Experts of a small language model.
Size: 13 layers, width 256, vocabulary 8192.
Training: a variant of SOAP for the experts, 471M tokens, 3592 steps.
Below are experts of layer 4 (counted from 0) of a mixture-of-experts language model. Rows are named router (the router's row for the expert), gate (a neuron's input weights, with its number), up (a neuron's input weights, with its number) and show model dimensions 0-255. Each number is 128 + 24 x the weight over its row's rms, rounded and kept within 0 to 255.
Before each expert's rows: "gets" lists some tokens that make up at least twice as much of what it gets as of all text. This comes from a sample of Wikipedia text that the model never trained on. Tokens count by the router's weight.

# expert 5
gets: " a", "a", "er", " A", "ar", "i"
router [115 117 120 127 113 123 136  99 146 129 115 116 100 124 106 133 131 124  87 145  84 168  71 160 141 120 137 131 159 120 103  87 161  43 108 136 116 124 125 109 107 151 134 168 120 210 159 165 105 147 165  98 119 144 121 142 155 132 134 102 134 132 121 168 150 133  97 123 137 138  90 121 120 124 154 106 104 152 200 132 107 136 135 118 124 133 109 151 181 122 110 174 135  99 115 153 151 109 120 138 143 143 178 118 135 121 111 138 117 185 123 116 133 129 174 156 118 116 187 139 126 133 141 104 103 168 141 119 131 112 154  96 120 149 113 156 119 137  72 169 118 129 148  98 126 158 113 150 134 123 141 130  90 137 118 119 117 125 144 111 117 116 168 106 124 158  85 125 151 142 143 126 126 156 105 123 182 128 142 118 122  88 141 122 160 130 112 109 122 102 101 140 168 113 106 138 106 148  72 142  97 125 103 111 142  97 148 113 114 135  63  96 105 112 118 117 130 131 132 126 128 143 108 113 133 120 100 126  95 114 105 116 165 118  87 140 123 135 102 181 130 122 105 103 161 110  73 117 111 121 130 159 120 153 117 149]
gate1 [ 95 124  90 108 141 138 103 150 143  98 108 153 133 138 107 158 155 106 118 130 154 126 110 166 161 116 132 143 113 150 132 106 112 149 148  89 117 113 137 113 144 108 137 121 125 106 150 157 144 109  84  99 146 114 122 119 133 118 105 112 150  85  74 117 159 119 106 116 140 100 126 155 110 144 160 148  98 117 137 110 162 129 133 137 107 138 129 100 102  59 142 119 152 128 140 171 146 203 147 122 141 128 137 123 119  93 154 115 134 121  83 116 146 123 142 204 152 159 144 126 153  99 122 106 108  98 144 130 124 151 178 102 117 142 149 146 126  89 122 132 162 136 132 113 107 108 136 118 149 144  96 126 137 164 144 120 162 153 153 163 125 125 104 125 161 153  94 135 135 115 127 123 161  96 161 124  94 105 119 110  89 139 129 141 119 107 129 112 163 151 172  93 185 146 169 170  90  77 149 123 131 147 139 137  45 172 164 106 100 117 133 103 144 106 152 144 165 147 131 142 134 106  94 133 104 124 109 104 130 131 112 128 142 119 118 119 111 101 139 136 170 125 117 107 145 121  94 138  81 114 107 129 124 171 132 177]
up1 [152 171 130 104 187 104 124  91 156 126 140 142 105 172 117 151 126 157  88 167 123 133 133 125 134 178 127  79 128 139 106  97  98 152  81  97  94 127  65 166 130 123 187 126 103 158 126 109 110 128 119 146 157 145 150 105 117 144 108 104 107 122 128 165 121  81 121  85 161 120  83 130 133 108  88 100 132 150 126 119 161 151  99 125 173  98 132  99 121  93 110 128 154 112 133 108 108 104 102 115 100 144 127 170 112 144 142  94 116 121  99 127 132 165 112 159 137 122  84 100 160 118 114 122 117 126  86 112 117 121 163  95 135 115 132 110 165 120 134 132 157 157 149 120 142 127 141 124 123 130 110 106 119 171 149  87 141  82 114 125 141 120 104 123 147 118 107  92 114 119 102 131 121 108 152 121 168 122 114 179 148 159 138 137 119 184 129 104 135 110 125 108 127 115 134 118 154 120 118  75 148 140 163 152 135 141 172 100 125 166 122  94 116 130 146 129 107 101 117 103 168 111 120 158 130 157 164 174 129 101 146 128 133 135 109 121  89 117 120  72 117 135 167 158 116 131 121 140 153 134 157 163 142  99 104 137]
gate2 [122  97 128 141 167  98  87 121 121  92 133 137 132 108 146 116 126 121 144 150 122 153 120 164 105 130 126 102 131 154 148 136 148 151 146 130  97 148  79  98  96 118 160 129 130 124 101 162 128  91 129 142 116  83 145 120 153  82 141 127 117 115 100 123 144 146 173 110 148 131  73  91  64 130  86 101 159 160 140  95 135 115 134 150 151 150 107 151 150  99 149 152 170 149 216 121 139 132 158  99 144 167 108 108 126 127  97  86 113 151 129 110 122 173  90 130 102 116 134 150  80 182 118 115 142 141 105  81 145 125 115 130  93 138 135 106 110 130 102 120 121 148 154 126 144 133 114  99 118 128 143 117 131 147 122 121 103 127 162 104 156 157 122 137 143 159 146 166 172 156 149 160 134 134 104 178 144 131  96 102 110 132 101 143 103 145 143 148 131 178 131 183 161 113 164 169 138  99 144 152 120 137 126 126 114 110 136  72  89 144 136 117 116 134 126 124 146 142 146 108 147 160 159 104 104 107 152 109 167 111  98 132 113 118 110 128 128 111 184 119 109 116 145 134 136 110 136 159 154 133 120 162 106 110 138 106]
up2 [137 130  99 138 162 104 141 122 129 148 107 123  91 162 114 136 121 133 162 104 106 157 122 137  88 113 135  76 157 134 140 143 144 121 110 105 141 122 176 107 175 135 140 109 135 114 107 117 141 176 138 103 152 132 117 120 132 145 152 122 123 157  94 165 131  88 112 110 113 144 130 138 165 150 130 189 165  73 122  87  74 144 108 181 124 137 143 136 101 143  99 147  84  75 120  99 159 134 104 149 100  99 107 149 144 151 107 179 156 102 154 133 142 121 154 152 143 100  80 140 154  76 150 153 132 164 133 133 122 175 131 178 158 110 132 143 101 108 129 116 109 103 147 167 119 148 135 116 133  88 116 155 105 172  95 138 161 108 128 106  73 127 137 104 157 145 109 112 125 116 151 147 107 116 128 111 100 132 140 140 137 133 119  95 139  93 109 113 146  89 120 144  77 105 138  82 110 123 143 143  94 111 139 130 132 111 140 165 158 124 129 114 128 128 156 159 131 144 125 122 119 170 120 154 140 142  90 148 111  94 157 138 136 109 130 142 149 148  93 116 161 140 156 113 108 133 130 132 140 186 173 147 162 137 130 130]
gate3 [140 130 139 167 129 127 140 141 170 136 137  89 163 159 133  81 145 142 131 106 115  88  91 120 159 168 133 147 142 106 129 121 160  93 104 163 145 145  84 114 133 131 135 132 155 151 124 163 157  69 125  66 135 122  94 149 111 140 130 143 135  84 116  91 122 140 122 124 149  91  98 150 127  70 165 119 158 141 121 115 153 140 123 151 131 115 128 144 146 136 166 115 130 136 139 124 127 117 137 115 151 129 115 162 130 123 109 125 101 144  95 142 165 140  78 131 129 124 127 120  73 134 114 152 137 118  98 126 163 174 116 193 166 170 118 145 136 119 108 117 150 112 140 154 148  78  72 132 141 106 114 111 120 156 145 150  84 161 129 140 102 132 126 148 110 146 105 124 171 152 169 111 164 144  75 147 135 123 160 104  67 154 100 110 146 140 129 104  91  82 124 135 106 111 121 159 123 112 109 165 110 124 145  95 142 148 151 112 112 124 127 149 116 124 105 148 101 129 140 150 172 116 107 102 121 146 148 139 145 174  74 119 125 103 107 111 110 155 156 131 108 100 141 110  95 159 137 160 149 131  97 115 123  99 143 128]
up3 [146 108 150 133 105 101 117 127 106 162 124 121 141 168 147 115 133 132 120 115 137 129 134 133 141 128 133 107 100 125 109 113 124 134 140 145 146 115 106 164 166 123 139 149  86 132 116 140 111 142 132 137 186 117 103  83 142 128 123 158 155 133  85  93 110 113 126 124 166 130 125 124 130 126 119 140 195 114  99 127 114 108 145 136 156 146 141  73 121 134 115 106 142 120 161 159 145 134 113 156 136 146 136 121 151 147 156 140 132 100  97 116 117 164 155 147 114 122 147 166 156  91 120 108 146 140  95 141  96 173 128 106 139 133 155 117 121 119 105 106 120 136  98 120 159  97 177 142 176 122 105 169 113  75 112 161 122  99 102 133 134 136 105 170 211 136 146 141 132 136 119 108 101  98 125 116 121 157 157  63 117 173 114 166 120 143  86 125 115 117 111 157 118 139 133  96 124 123 125 138 115 149  64 104 129 133 168 133 134 108 130 145 123 100  91 131 160 125 165 143  92 114 148 160 102 185 139 146  55 120 144 115 149 137  96 135  84 152 126 107 122 118 104 170  93 132 137 112 149 155 103  87  89 139 101 149]
gate4 [154 115  90 108 124 102 116 157 170 133 105 116 128 147 131 164 150 154 135 144 129 102  86 123 113 167 120 111 157 103 131 121 132 103 128 112 135 140 160 133 162 147 158 146 123 106 177 118 120 115 161 116 115 118 141 148 129 132 111 148 148 117  99 118 112 129 147 112 131 135  94 133 153 126 115 128 115 141 101 118 176 136 102 155 154  73 138 113 156 129 170 155 125 120 127 134 101 111 127 108 138 144 153 121 123 131 123 101 101 128 114 154  82 124 141 173 118 160 108 128 157 132 145 155 158 112 121 122 166 117 141 129 115 137 108 132 150 114 170 112 156 169 142 125 118 148 108  71 124 137 118  81 164 114 103 109 109 114 118 112 125 132 135 121 173 136  44  94 168 101 138 138 112 101 135 104  97 112 130 113 101 137  92  47 137 103  90 155 121 135 146 154 146 164 102  92 125 102  89 157 155 118  71 146 117 130 137 108 142 130 125 114 140  84 165 112 119 123 110  85 170 112  63 139 112  99 100  80 133  97 109 115 110 124 100 119 133 104 113 118 108 147 150 180 110 141 137 134 109 152  89 187 106 139 133 137]
up4 [168 108 107 130 127 121 123 144 158 165 123 123 121 131 126 171 168 138  97 127  98 121 133 106 157 119 142 132 122  95 111 140 132 125 106 135 171 101 157 142 121 174 104 125 150 131 120 136 109 126 116 118 104 142 166 137 128  87 114 131 152 195 121 170 106 180  83 104 136 181 135 167 122 145 145 146 105  65 126  89 107 133  85 133 182 138 165 115 167 165 141 170 131  98 123 122 113 151 126  83 173 130 138 127 114  90 145 142 147 128 164 162 147 118  93 107  62 170 142 117 158 131 103  84  85  88 106 112 188 115 129 123 118  84 153 133 127 145 127 112 122 124 158 130 127  88 112 137 107 127 145 131 128 111 177 116 108  94 124 127 115 123 132 115 142 117 115 141 137 136 146 111 106 121 121  84 126 138 157 105 143 144  99 165 111 156 143 114 122 148 141 126 144 104 125 108 135 161 131 125 155 145 129 119 124 141 129 109 117 126 131 122  59 143 119 126 139  92 135 117 108 185 134 136 120 132 147 155  87 163 123 122 137 121 127  89 136 145 158 137 129 145 187 110 140 160 158 175 110  90 134 114 139 112 113 127]
gate5 [131 117 144  99 158 134 161 139 110 109 147 158 138 137 126 122 142 132 148 141 125 148 161  92 131  98 133 103 139  99 132 127 123 118 144 150 121 143 134 102 154  58 150 139 146 121 136 125 125  85 137 121 144 112 149 127 109 171 141 128  95 135 103 162 152  96 142 146 135 137 109 166 124 122 122 109  96  77 168  87 116 151 123 172 168  88 180 144 146 157 104 128 103 112 115 138 149 135 107 132 107 121 165  94 151 173 146 138 136 146 186 120 166 106 128 148 137 166 126 108  90 158 116 139  90 145  86  93  73 140 148 176 170 138 125 115 126 176 136  92 180 147 115 115 138 139 166 158 136  96 119 139 138 171  87 139 101 109 150 125 155 134 142 107 169 130  79 136  77  96 139 164 150 166 119 133 151 120 145  98 142 127 143 114 126 121 123 143 123 169 118 101 127 144 113  97  88 126 141  93 158 152 128 132 107 133 106 155 157 139 118  98 103 134 109 140 130 103 133 141 115 104 140 143 122  99 148 139 142  96  99 168 125 184 117 165 121 135 140 129 140 100 141 188 128  99 145 139 149 138 114 157 150 100 121 133]
up5 [140 150 159 138 107 115 103 149 157 158 105 129 129 103 168 144 124 148 141 132 161 135 155 111 154 126  92 131 126 109 183 160 119 111 133 115 146 115 113 152 127 130 119 115 118 154 142 146 112 142 148 128 106 168  91 118 141 142 105 125 153 116 125 108  87 149 101 107 113  95 142 128 117 146 151 145 170 141 143 125  91 131 153 115 135 141 101 108  85 102 124 126 111 103 153 138 111 127 141 120 153 135 121  92 158 112  91 150 134 142 140 168 101 167 132 149 138 134 166 160 128  77 159 141 157 148 135 113 119 156  99  76 146 112 108  94  92  96 120 110 128  95 155 132 125 127 138 152 101 158 149  73 115 123 158 144 118 102 107 140 154 108 136 119  96 149 124 144 153 164 106 122 100 115  98 140  88 133 154  96 143 101 131 143 129 148 158 141  64 106 121 107 136 138  94 127 146  71 144  98 127 195  78 145  92 137 124 142  97 152 117 123 107 155 153 149 109 134 135 128 120 172  87 121 102 140 102  88 160 106 178 154 131 110 131 142 158 125 108 133 139 110 109 120 199 132 171 134 150 158 130  58 107 125 100 138]
gate6 [150 128 114 103 153 150 134 153 128 130 115 149  98 100 142 103 151 139 153 101  99 127 148 108 129 127 117 162 150  98 135 137 120 124  92 143 112 137 149 105 166 129 133 136 163  68 182 116 163 128 103 102 124 123 148 137 166 112 162 182 134  77 108 124 122 118 148 133 116 126 156 122 168 140  81 114 136 176 143 152 102 162 110 101 129 102 146 124 146 147 144  67 135 147 157 133  81 123 161 100 137 162 153  67 145 121 143 115 103 113 113 174 105 173 118  98 131  96 102 150 128 151 163 171 130 126 112  82 112 121 108 164 130 105 110 126 159 142 153 119 162 105 124 148 136  89 125 129 150 126 128 121 163 129 135 139 160 127 115 142 132 115 130 131 134 187 153 182 100 133 131 152 120 131 172 123 128 135 188 133 113 140 161 109 128 118  89 150 123 150 151 152 148 110 126 151 157 130 112  84 128 105 128 130 158  98 110 111 122 160 156 125 172 128 111 110 178 110 132 152 143 110 158  99 130 109  96 154 169 135 149 116 129 176 117 151 126 140 131 107 131 151 158 137 152 125 140 170 144 139 190 118 127 159 101 136]
up6 [111 114 101 135 118 114  96 101 129 122 152 129 123  96 118 157 131 104 134 128 126 155 119 115  50 123 160 147  79 123  76 117 156 114 129 150  98 125 145  84 135 118 154  93 129 106 118 149 107 143 169 152 133 138 150 170 136 158 107  93 152 131 128 119 161 147 102 150 158 146 113 111 138 178 113  99 104 119 124 120 128  63 154 129 151 171  73 131 137 128  91 156 193 149 129 156 149 134 119 150 120 129 164 149 121 167  97 137  92 129 107 125 176  98 161 175 144 122  74 120 114 135 101 103 112 123 120 136 137 189 145 155 100 122 181 138  91 134  98 160 112 132 111 120 143 149 121 135 131 100 121 114 137  94 124 118  97 114 115 106 129 106 145 151 175  93 145 121 127  99 125 135 110 128 101 154 101 147 110 128 114 138 107 119  94 124 140 126 142 114 116 137 109 120 146  91 145 172 102 158 150  97 109 138 117 137 118 121 140 100 136 123 123  97  99  78 113 126  88 137 132 169  94 129 122 152 120 130 105 118  77 141  98 132 135 146 120  99 109 112 122 170 153 130 164 109 120 153 101 112 168 158 111 115 123  83]
gate7 [145 117  94 111 138 103  92 107 130 116  97  74 180 108 115 159 134 166 180 152 130 156 131 155 122 143 184 134  94 131 117 157 147 157 153 169 123  98 152 144 151  85 138 161 117 174 180 128 134 129 141 103 134 143 179  86 116 157 126 145 122 124 127 104 116 142 152 161 112 115 121 154 132 169 119 137  98 132 130 145  51 132 100 131 146 148  88 125 145 147  95 109 137 125 133 189 113 127  99 126  99 143 171 112  96 125  89 128 141 171 114 112 113 121 123 112 134 148 102 147 122 102 103 132 164  99 125 121 151 154  83 142  98 103 134 144 173 118 140 153 110  99  98  65 141 124 123 100  95 115 154 173 160 133 119 137 118 147 106 148 106  89 106 105  92 154 143 123 118 147 110 156 117 100 124 115 134 163 116 129 138 128 127 104 111 122 127 180  91 129 149 144 100 126 159 144 111 115 115 128 100  93 139 116 142 125 121 125 115 122 142 104 124 104 116 110 127 146 139 130  92 119 161 137 181 159  84 184 158 131 109 161 118 114 144  90 149 131 123 128 140 139 130  79 132 111 100 132 122 105 122 120 118 132 153 143]
up7 [165 115  98 142 101 108 119 136 174 119 163 117  77  80 143 114 117 144 160 156 139 123 118 123 150 132 141 105 136 143 136 134 124 121 107 140 110 127 117 188 148  68 124 145  84 124 107  90 137  55 103 161 129 146 147 154 118 149  95 149 162 119 154 142 108 128 160 125 136  91 108 141 106 125 122 104  98 160 123 143  87 117 187 161  88 160  94 137 137 123 142 142 131 156  90 113 131  84 140 180 126 112 132 123 131 115 120 145 139 106 137 150 142 135 143 127 107 121 131 173 104 158  71 110 138 131 161 149 110 142 125 136 140 183 138  96 155 115 164 125 107 138 149 141 147 142 122 153 135 125 131 132 143 101 121 144 170 114 164 143 127 122 128 132 120 100  83 153 157 118  94 107 130 112 115 155 117 117  97 160  98 104 122 113 143 167 156 149 162 139  98 144 164 110 130 147 177 141 146 163 161 157 165 148 115  75 125 157 106 113 133 119 118 160 122 123 119 150 117 124 136  94 116 135  68  88 138 167 130  86 131 103 124 134 148 131 105 169 102 142  90 110 150 161 134 128 110 146 117 106 132 173 136 117 125 153]
gate8 [125 133 151  58  86  97 117 123 133 143 150 141 115 153 107 135 157  90 160 156 136  96 108 151 163 151 133 134 111 161  99 136 130 100 116 134 116  78 128 124 126 114 108 123 128 103 123 108 130 143 124 148 131 151 120 140 126  87 108 137 115 123 126 121 132 182 144 129 108 159 107 140 115 165 143 143 174 106 154 125 127 124  97 145 130 196 127 148 155 116 101 107 123 141 105 103 130 114 136 109  92 162 151 170  68 148 159 125 171 189 108 119 170 150 122 117 146  99 119 120 116 135 108 196 152  94 107 138 161 136 119  88 143 167 108 118 104 125 137 146 140 127 117 140 148 101 149 147 105 179  70 140 153 158 103 177 131 126 149  61  81 150 117 127 119 112 113 150 121 129 118 128 163 125 117 123 118  76 126 145 160  68 135 131 147  83 111 122 155 127 102 137 146 106 121 106 113 161 158 112 130  79 136 168 118 115 133 111 110 123 129 151 140 127  98 114 133 140 136 155 100  88 107 119 135 142 149 142 125 109 151 103 159 121  85 129 116  88 113  94 119 144 127 101 142 143 164 129 129 143 136 142 125 147 157 100]
up8 [130 149  80 110 184 114 152 145 117  90 101 126 131 174 159 151 137 160 111  86 126 142 102 111 133 107 114 136 112 130 125 110  79 148 137 120 150 132 114 120 137 143 152 129 144 142 138  89 117 143 113 114 135 124 129 133 141 148 139 132 141 129  98 140 171  98 181 178  58 127 167 169 106 124 132 134 102 133 170 103 179 109 148 143 142 120 119 111 101 128 116  83 142 114 124 125 143 105 166 151  95 116 137 109 129 116 140 121 157 101  82  88 129 129  96 102  57 100 146 122 129 149 119 120 130 146 123  91 146 113 112 101 144 119  89 137 131 108 159 140 148  92 147 144  94 143 126 122 154 126 125 112 119 108 118 141 112 180 145 142 113 165  97 160 110 144 157 120 111 155 135 121 164 123  94 147 140 112 122 119 123 121  75 145 104 158 131 150 138 192 168 122 176 157 120 113 154 118 123 133 126 156 126  95  89 103 153  90 134 144 178 102 138 125  93 104 132 125 128 134 131 172 107 151 148 132 100 134 107 108 180 114 130 157 125 117 126 115 151  96 193 143  80 102 132 150 150 135 120 130 120  94 117 137 143 102]
gate9 [130 118 135  86 127 114 119 106 115  95 115 129 123 125 112 119 130 123 131 192 165 123  87 139 135 146 148 112 118  87 159 152 114 167 140 169 137 147 152 140 127  97 140 158 150 125 100 145 131 113 135 143 134 112 131  61 149 100 145 104 115 110 149 118 135 166 133 137  39 122 159 167 131 145 139 143 114  90 142 112 145 117 109 143  94 122 182 125 104 116 102 152 122 132  95 128 109 137 166 138 123 120 125 114 124 115 115 170 149 119 145 128 157 148 140 181 107 140 181 103 101 117 139 126  99 139 111 147 125 104  94 132  78 131 174 149 106 144 130 127 111  89 158 125 137 145 118 112 150 150 110 143 121 182 148  73 155  90  91 148 134 129 147 153 140 130  77  87 114 117 129 179 149 103 106 132 116 129 148 114 104 144  98 121  96  95 114 165 156 148 157 109 161 111  94 134 147 146 108 173 107 127 100 135 136  88 135 108  89 109 123 117 171 113  94 138 135 123 132 155  94 148 134 141 144 169 151 108 145 177  94 133 123 127 116 159 129 148 154 172 163 117 122 144  93 124 130 120 157 111 111 116 123 103 107 160]
up9 [145 122 155 115 153 106 125 137 113  83  80 138 148  98 116 132  92 128 106 128 137 115  99 102 159 115 123 123  84 110 147 105 185 171 135 114 110 155 134 122 107 147 113 160 139 148 115 127 184 163 168 144 125 135  89 117 139 119 147 184  73  89 128  89  91 135 172 135 123 110 142 122  71  90 134 150 172 138 106  94 157  92 102 128 102 191 144 124 127 177 128 126 128 171 121 159 146 153 134 162 108 130 161  95 144 107 150 102 122 119 145 152 116 112 137 100 144 123 146 146 123  81 138 170  66 108 151 146 154 129 157 102 118 129 128 157  93 151 157 140 152 120 151 159 130 126 139 122 141 127 115 156 116 146 148  96 130 136 157 173 154 158 105 108 127 123 103 135 119  91  95 147 132 118 151 144 116  84 159 118 147 151 111 104 138 122 137 148  87 123 154  97 156 105 120 117 113 123 135 165 112 121 163 114 157 132  86  60 108  81  99 116 131 128  76 150 126 118 104 115 129 136 123 123 105 116 146 115 126 141 119 102  95 122 105 134 139 110 125 162 141 104 159 124 107 125 142 150 109 129 119 113 102 134 127 134]
gate10 [126 101  88 138 100 124  99  89 104 143 156 119 139 119 143 155 110  99 126 166 109 103 151 117 128 116 137 106 145 133 140  82 130 101 108 120 117 129 128 132 145 149 114 142  90 134 111 141 150 113 144  92 141 161 109 155 141 172 157 125  91 141 144  82 100 179 119  99 113 135 116 121 179  98 157 147 108 150 150 120  96 109 130 163 164 121 171 145 120  83 144 123 112  88 124 143 119 100 145 121 144  90 133  87  90 136 140 144 144 142  76  92 111 142 164 166 103 133 116 165 148 188 115 122 166  99 168 152 167 137 103 125  93 128 132 173 101  90 103  70  82  85 155 145 126 146 120 162 139 142 111 131 131 118 146 144 130 150 131 114 147 100 151  93 135  99 126 142 134 143 119 128 112 126  88 131 153 164 110 162 124 134 138 140 171 111 113 165 104 113 135 193 146 100 109 115 169 110 117 122 111  95 144 120 109 114 123 160  88 127 109 157 166 135 106  96 171 144 137 157 118 162 117  93 119  89 104 131 112  87 147 132 139 114 131 152 132 104 120 130 136 133 110 171 137 159 110 143 110 125 123 126 116 124 131 159]
up10 [103  88 103 112  99 103 104 158 129 153 170 109 166 136 139 133 150 103 130 161 141 108 124 127 165 130 137 104 133 113 158 121 116  95 102 111 118 130  97 133 129 105 122 131 133 138 114 133 158 101 147  99 100 136 141 144 106 161 128  76 108 129 127 112  75 165 120 112 145 130 153 119 162 113 154 150 136 152 165 125 118 124 138 143 156 130 124 109 107 104 114 102 164 117  90 118 137 101 142 122 143 112 114 114 142 108 158 144 164 144 108  72 126 123 175 129  89 135 121 114 123 129 114 126 131 130 107 127 168 124 132 144 110  98 109 109 141  92  60  90 124  83 117 171 108 144  99 143 123 140 158 103 114  90 130 126 127 122  82 108 134 108 163  85 159 110 122 148 105  91 107  99 132  88  75 130 114 116 185 180 137 100 111 146 145 107 149 125  96 156 126 133 122 113 100 109 129 129  99 110 127 101 132 141 151 158 154 134 112 133 143 176 135 147 155 103 157 100 190 168  92 148 167  95 126 143 111 124 138 102 153 130 167 104 126 154 165  96 134 118 101 103 107 133  88 167 123 109 105 137  86 163 105  95 119 166]
gate11 [144  92 146 106 119 114 160 104 141 130 104 152 117 143  87 129 136 130 151 100 162 126 108 121 146 133 150 119 119 157  98 119 140 153 165 102 136 153 113  87  75  89 124 173 109 127 176 123 142 147 131 148 150 121  99 119 116 136 139  99 110 154 121 136 162 127 118  99 115 101 105 131 112 148 166 103 153 130 130  67 129  98 170 138 139 149 150  89 131 149 138 159 138 169 117  96  97 107 156 103 145 116 135 102 112 105 143 121 147 126 112 133 124 135 136 178 129 128 103 121 124 142  87 152 105 130 118 125 137 204 121 111 100 135 105 157 140 118 134 114 132 116 100 102 173 118 142 128 145 145 114 141 106 160 142 174 108 165 124 117 135 112 134 140 127 106 138 101 120 127 132 143 136 132  87 145 137 158 159 150 116 159 171 135 155 132 158 118 142 162 124 105 135 155 124 139 110  99  98 133 149 117 144 114 115 156 174  99 141 114 129 140 122 115  84 108 143 142 113 106  73  57 134 177 102 156 127  94 158 133 123  50 138 119  90 161 162  97 111 114 119 150 149 184 137 165 136 135 110 120 116  91 150 167  80 114]
up11 [115 145 136 140 139 116 173 147 139 131 134 108 144 178  67 134 135 114 117 142 149 132 102 133 151 156 124 104 129  99  92 126 120 172 104  78 115 118 103 106 147 149 120 105 136 171 116 110 140 127 104 165 130 148 122 139 102 150 113 113 136 172 126 161 138 162 155 121 129 105 173 146 158 106 148 130 101 145 150 139 119 146 102  97 100 145 132 142 178 163 147 135 112 164 133 148  99 101 171  98 159 172 171 103 125 146 134 152 156 129 136 112 185 153 111 161 116 117 131 108 154 110  87 145 118 112 120 139 133 112 152 105 176 160 112 127 128 123 154 101 164 147 144 111 139 122 112 122 105  85 116  91  98 157 125 155 105 112 198 150 114 121 111 102 130 104 135 113 173 145 122 162  94 111 115 107 112 122 109 109 120 154  79 129 135 110 124 125 109 125 115 131  99 127  90 122 100 117  88 152 119 130 113 111 114 164 121 149 141 167 108 135 171  84 142 114 113 103 105  97 146 132 175 154 142 135 131 124 130 116 183 141 123  83 145 116 152 132  94  59  94 148 156 118 130 137 173 148 115 123 127 142 148 163 112 104]
gate12 [153 162 114 112 118 133 143 180 140  79 120  99 137 123 156 136 110 127 144 169 149  65 123 136 110 104 177  67 158 187  75 126 150 137 109 125 113 128 127 130 156 169 142 174 131 135 126 144  86 120 126  98 157 157 124 152 109 136  92 119  99 114  92 147 134 137 131 173 107 133 104 162 121 139 117 113 122 129 143 154 120 131 105 162 121 118 115 141 137 132 162 165 136 121 133 151 130 127 130 119 115 124 124  84 108 105 169 175 160 159 142 128 130 119 158 104 111  97  94 124  80 131  93 162 112 180 151  58 119 117 128 136 180 112 158 162 118 145 146  93 138 148 126 138 169 106 142 174 135 158 113 118 151  85 114 128 136 126 101 109 120 193 149 141 128 125 112 138 145 158 133  95 131 118  90 152 128 137 120 130 122  91  90 121 111  98  91 124 143 170 110 142 106 130 128 137  98 143 147 134 102 149 126 148 125 108 135 163 164 155 108 161 110 126 134 137 165 148 115 113 141 162 142 144 132 149 105 105 153 142 175 110 136 128 155 118 115 126 146 128 102 122 137 143 125 131 117  84 115 133  92 134  90 150 115  84]
up12 [143 162 103 147 171 165 150 183 128 137 135 131 117 146 144  81 168 152 104 158 111 143  96 156  99 123 135 163 155 149 168 138 129 170  84 120 112 116 147 139 106 165 131 170 102  93 114  88 117 137 187 139  95 153 123 186 138 116 151 142 107 113 140  97 144 118 131 116 149 148 146 179 119 115 144 137 132 172 118 124 114 163 180 154 122 104 118 170 104 148 148 172 131 144 125 184 173 107 150 143 157 122 143 135 140 125 121 119 138 166 140 130  88 138 155 115 161 127  94 114 129 156  90 130 155  71 113 120 129 124 126 164 136 142 139 120 124 135 116 119  99 157 133 155 168 122 190 131 170 164 125 114 143 109 128 157 156 171 130 146 141 129 155 110 112 122 131 123 143 163 160 105 101 152 150 147 117 112  80 124 103 118 134 138 134 135 130 105 147 152 112 113 103 137 117  98 142 145 100 140  73 130 109 117  92 141 134 134 152 123 155 155 130 128 135 160 155 100 142 106 147  87 113 103 114 121 136 142 171 132 137 129 180 122 112 147 136 127  86 125 121  91  86 143 135  85 110 155 130 116  99 128 133 125 120 106]
gate13 [167 134  83 153 173 130 111 118 105 113  98 107 142 146 134 117 147 137 107 131 150 162 101 125 109 175 142 136 142 114 134 114 123 149 129 124 107 103 142 135 190 101 149 124 127 128 165 140 132 141 140 140 121 144 128 121 138 104 147  74  93  98 132 114 170  98 179 154 146 142 105 100 114  93 119 121 130 116 126 125 135 145 110 129 118 167 134 136 152  97 101  98 131 111 140 125 145 111 173 105 165 135 121 158 156 111 142 110  92 159  99 151 132 184 106 145 147 132 116 125 126 130 128 134 198 148 139 122 131 148 146 131 153 148 171 142 115 160 128 107 181  97  79 162  89 122 111 127 157 134 115 126 104 165 124 136  81 150 128 146 133  83 110 132 127 110  86 122 126  80 104 148 155 118 133  85 146 140 176 150 166 157 133 137 117 101 115  94  94 113 105 149 117 140 115 145 178 132 105 137  87  79 111 122 154 129 116 130 128 117 120 124 149 110 127 143 136  78 115 139 116 104 109 128 149 126 133 166 130 166 102 151 147 114 118 130 129 152 127 100 153 143 191 163 135 120 132 132 149 116 130  99  58  57 128 145]
up13 [151  91  83  69 159  82  98 138 136 132 109 132 111 128 131 114 149 130 109 105 136 157 110 124 105 108 144  99 105 146 117 140 150 183 119 132 135 118 146 154 131 117 142 120 168  92 131  96 127 128 173 156 108 121 147 136 110 121 152 110  90  84 117 109 120  89 130 117  98 182 186 109 105 108 127 115  96 131 168 135 106 120 110 111 152 131 149 114 116 156 124 113 101 125 108 148 152 151 152  72 179 144 117 106 163 123 150 128 163 107 129 129 114 109 104 156 143 117 115 116 177 129 133  95 120 116 120 118 119 102  74 105 134 119 104 147  86 152 107 116 143 165 117 123 116 129 120 152 171 154 122 135 117 137 126 136 125 152 135 124 143 153 140 124 134 110  89  90 118 161 143 196 149 134 164 143 132 175 184 111 145 101 123 106 103 158  86 135  92 160  82 171 102 134 125 149 135 108 114  95 158 138 110 130 145  85 137 141  97 121 121 105 113 115 162 144 101 105 151 157  84 102  80 125 113 112 138 138 134 146 114 129 108  77  79 150 117 116 155 137 158 135 126 143 137 140 117 137 148 158 146  86 102 105 129 139]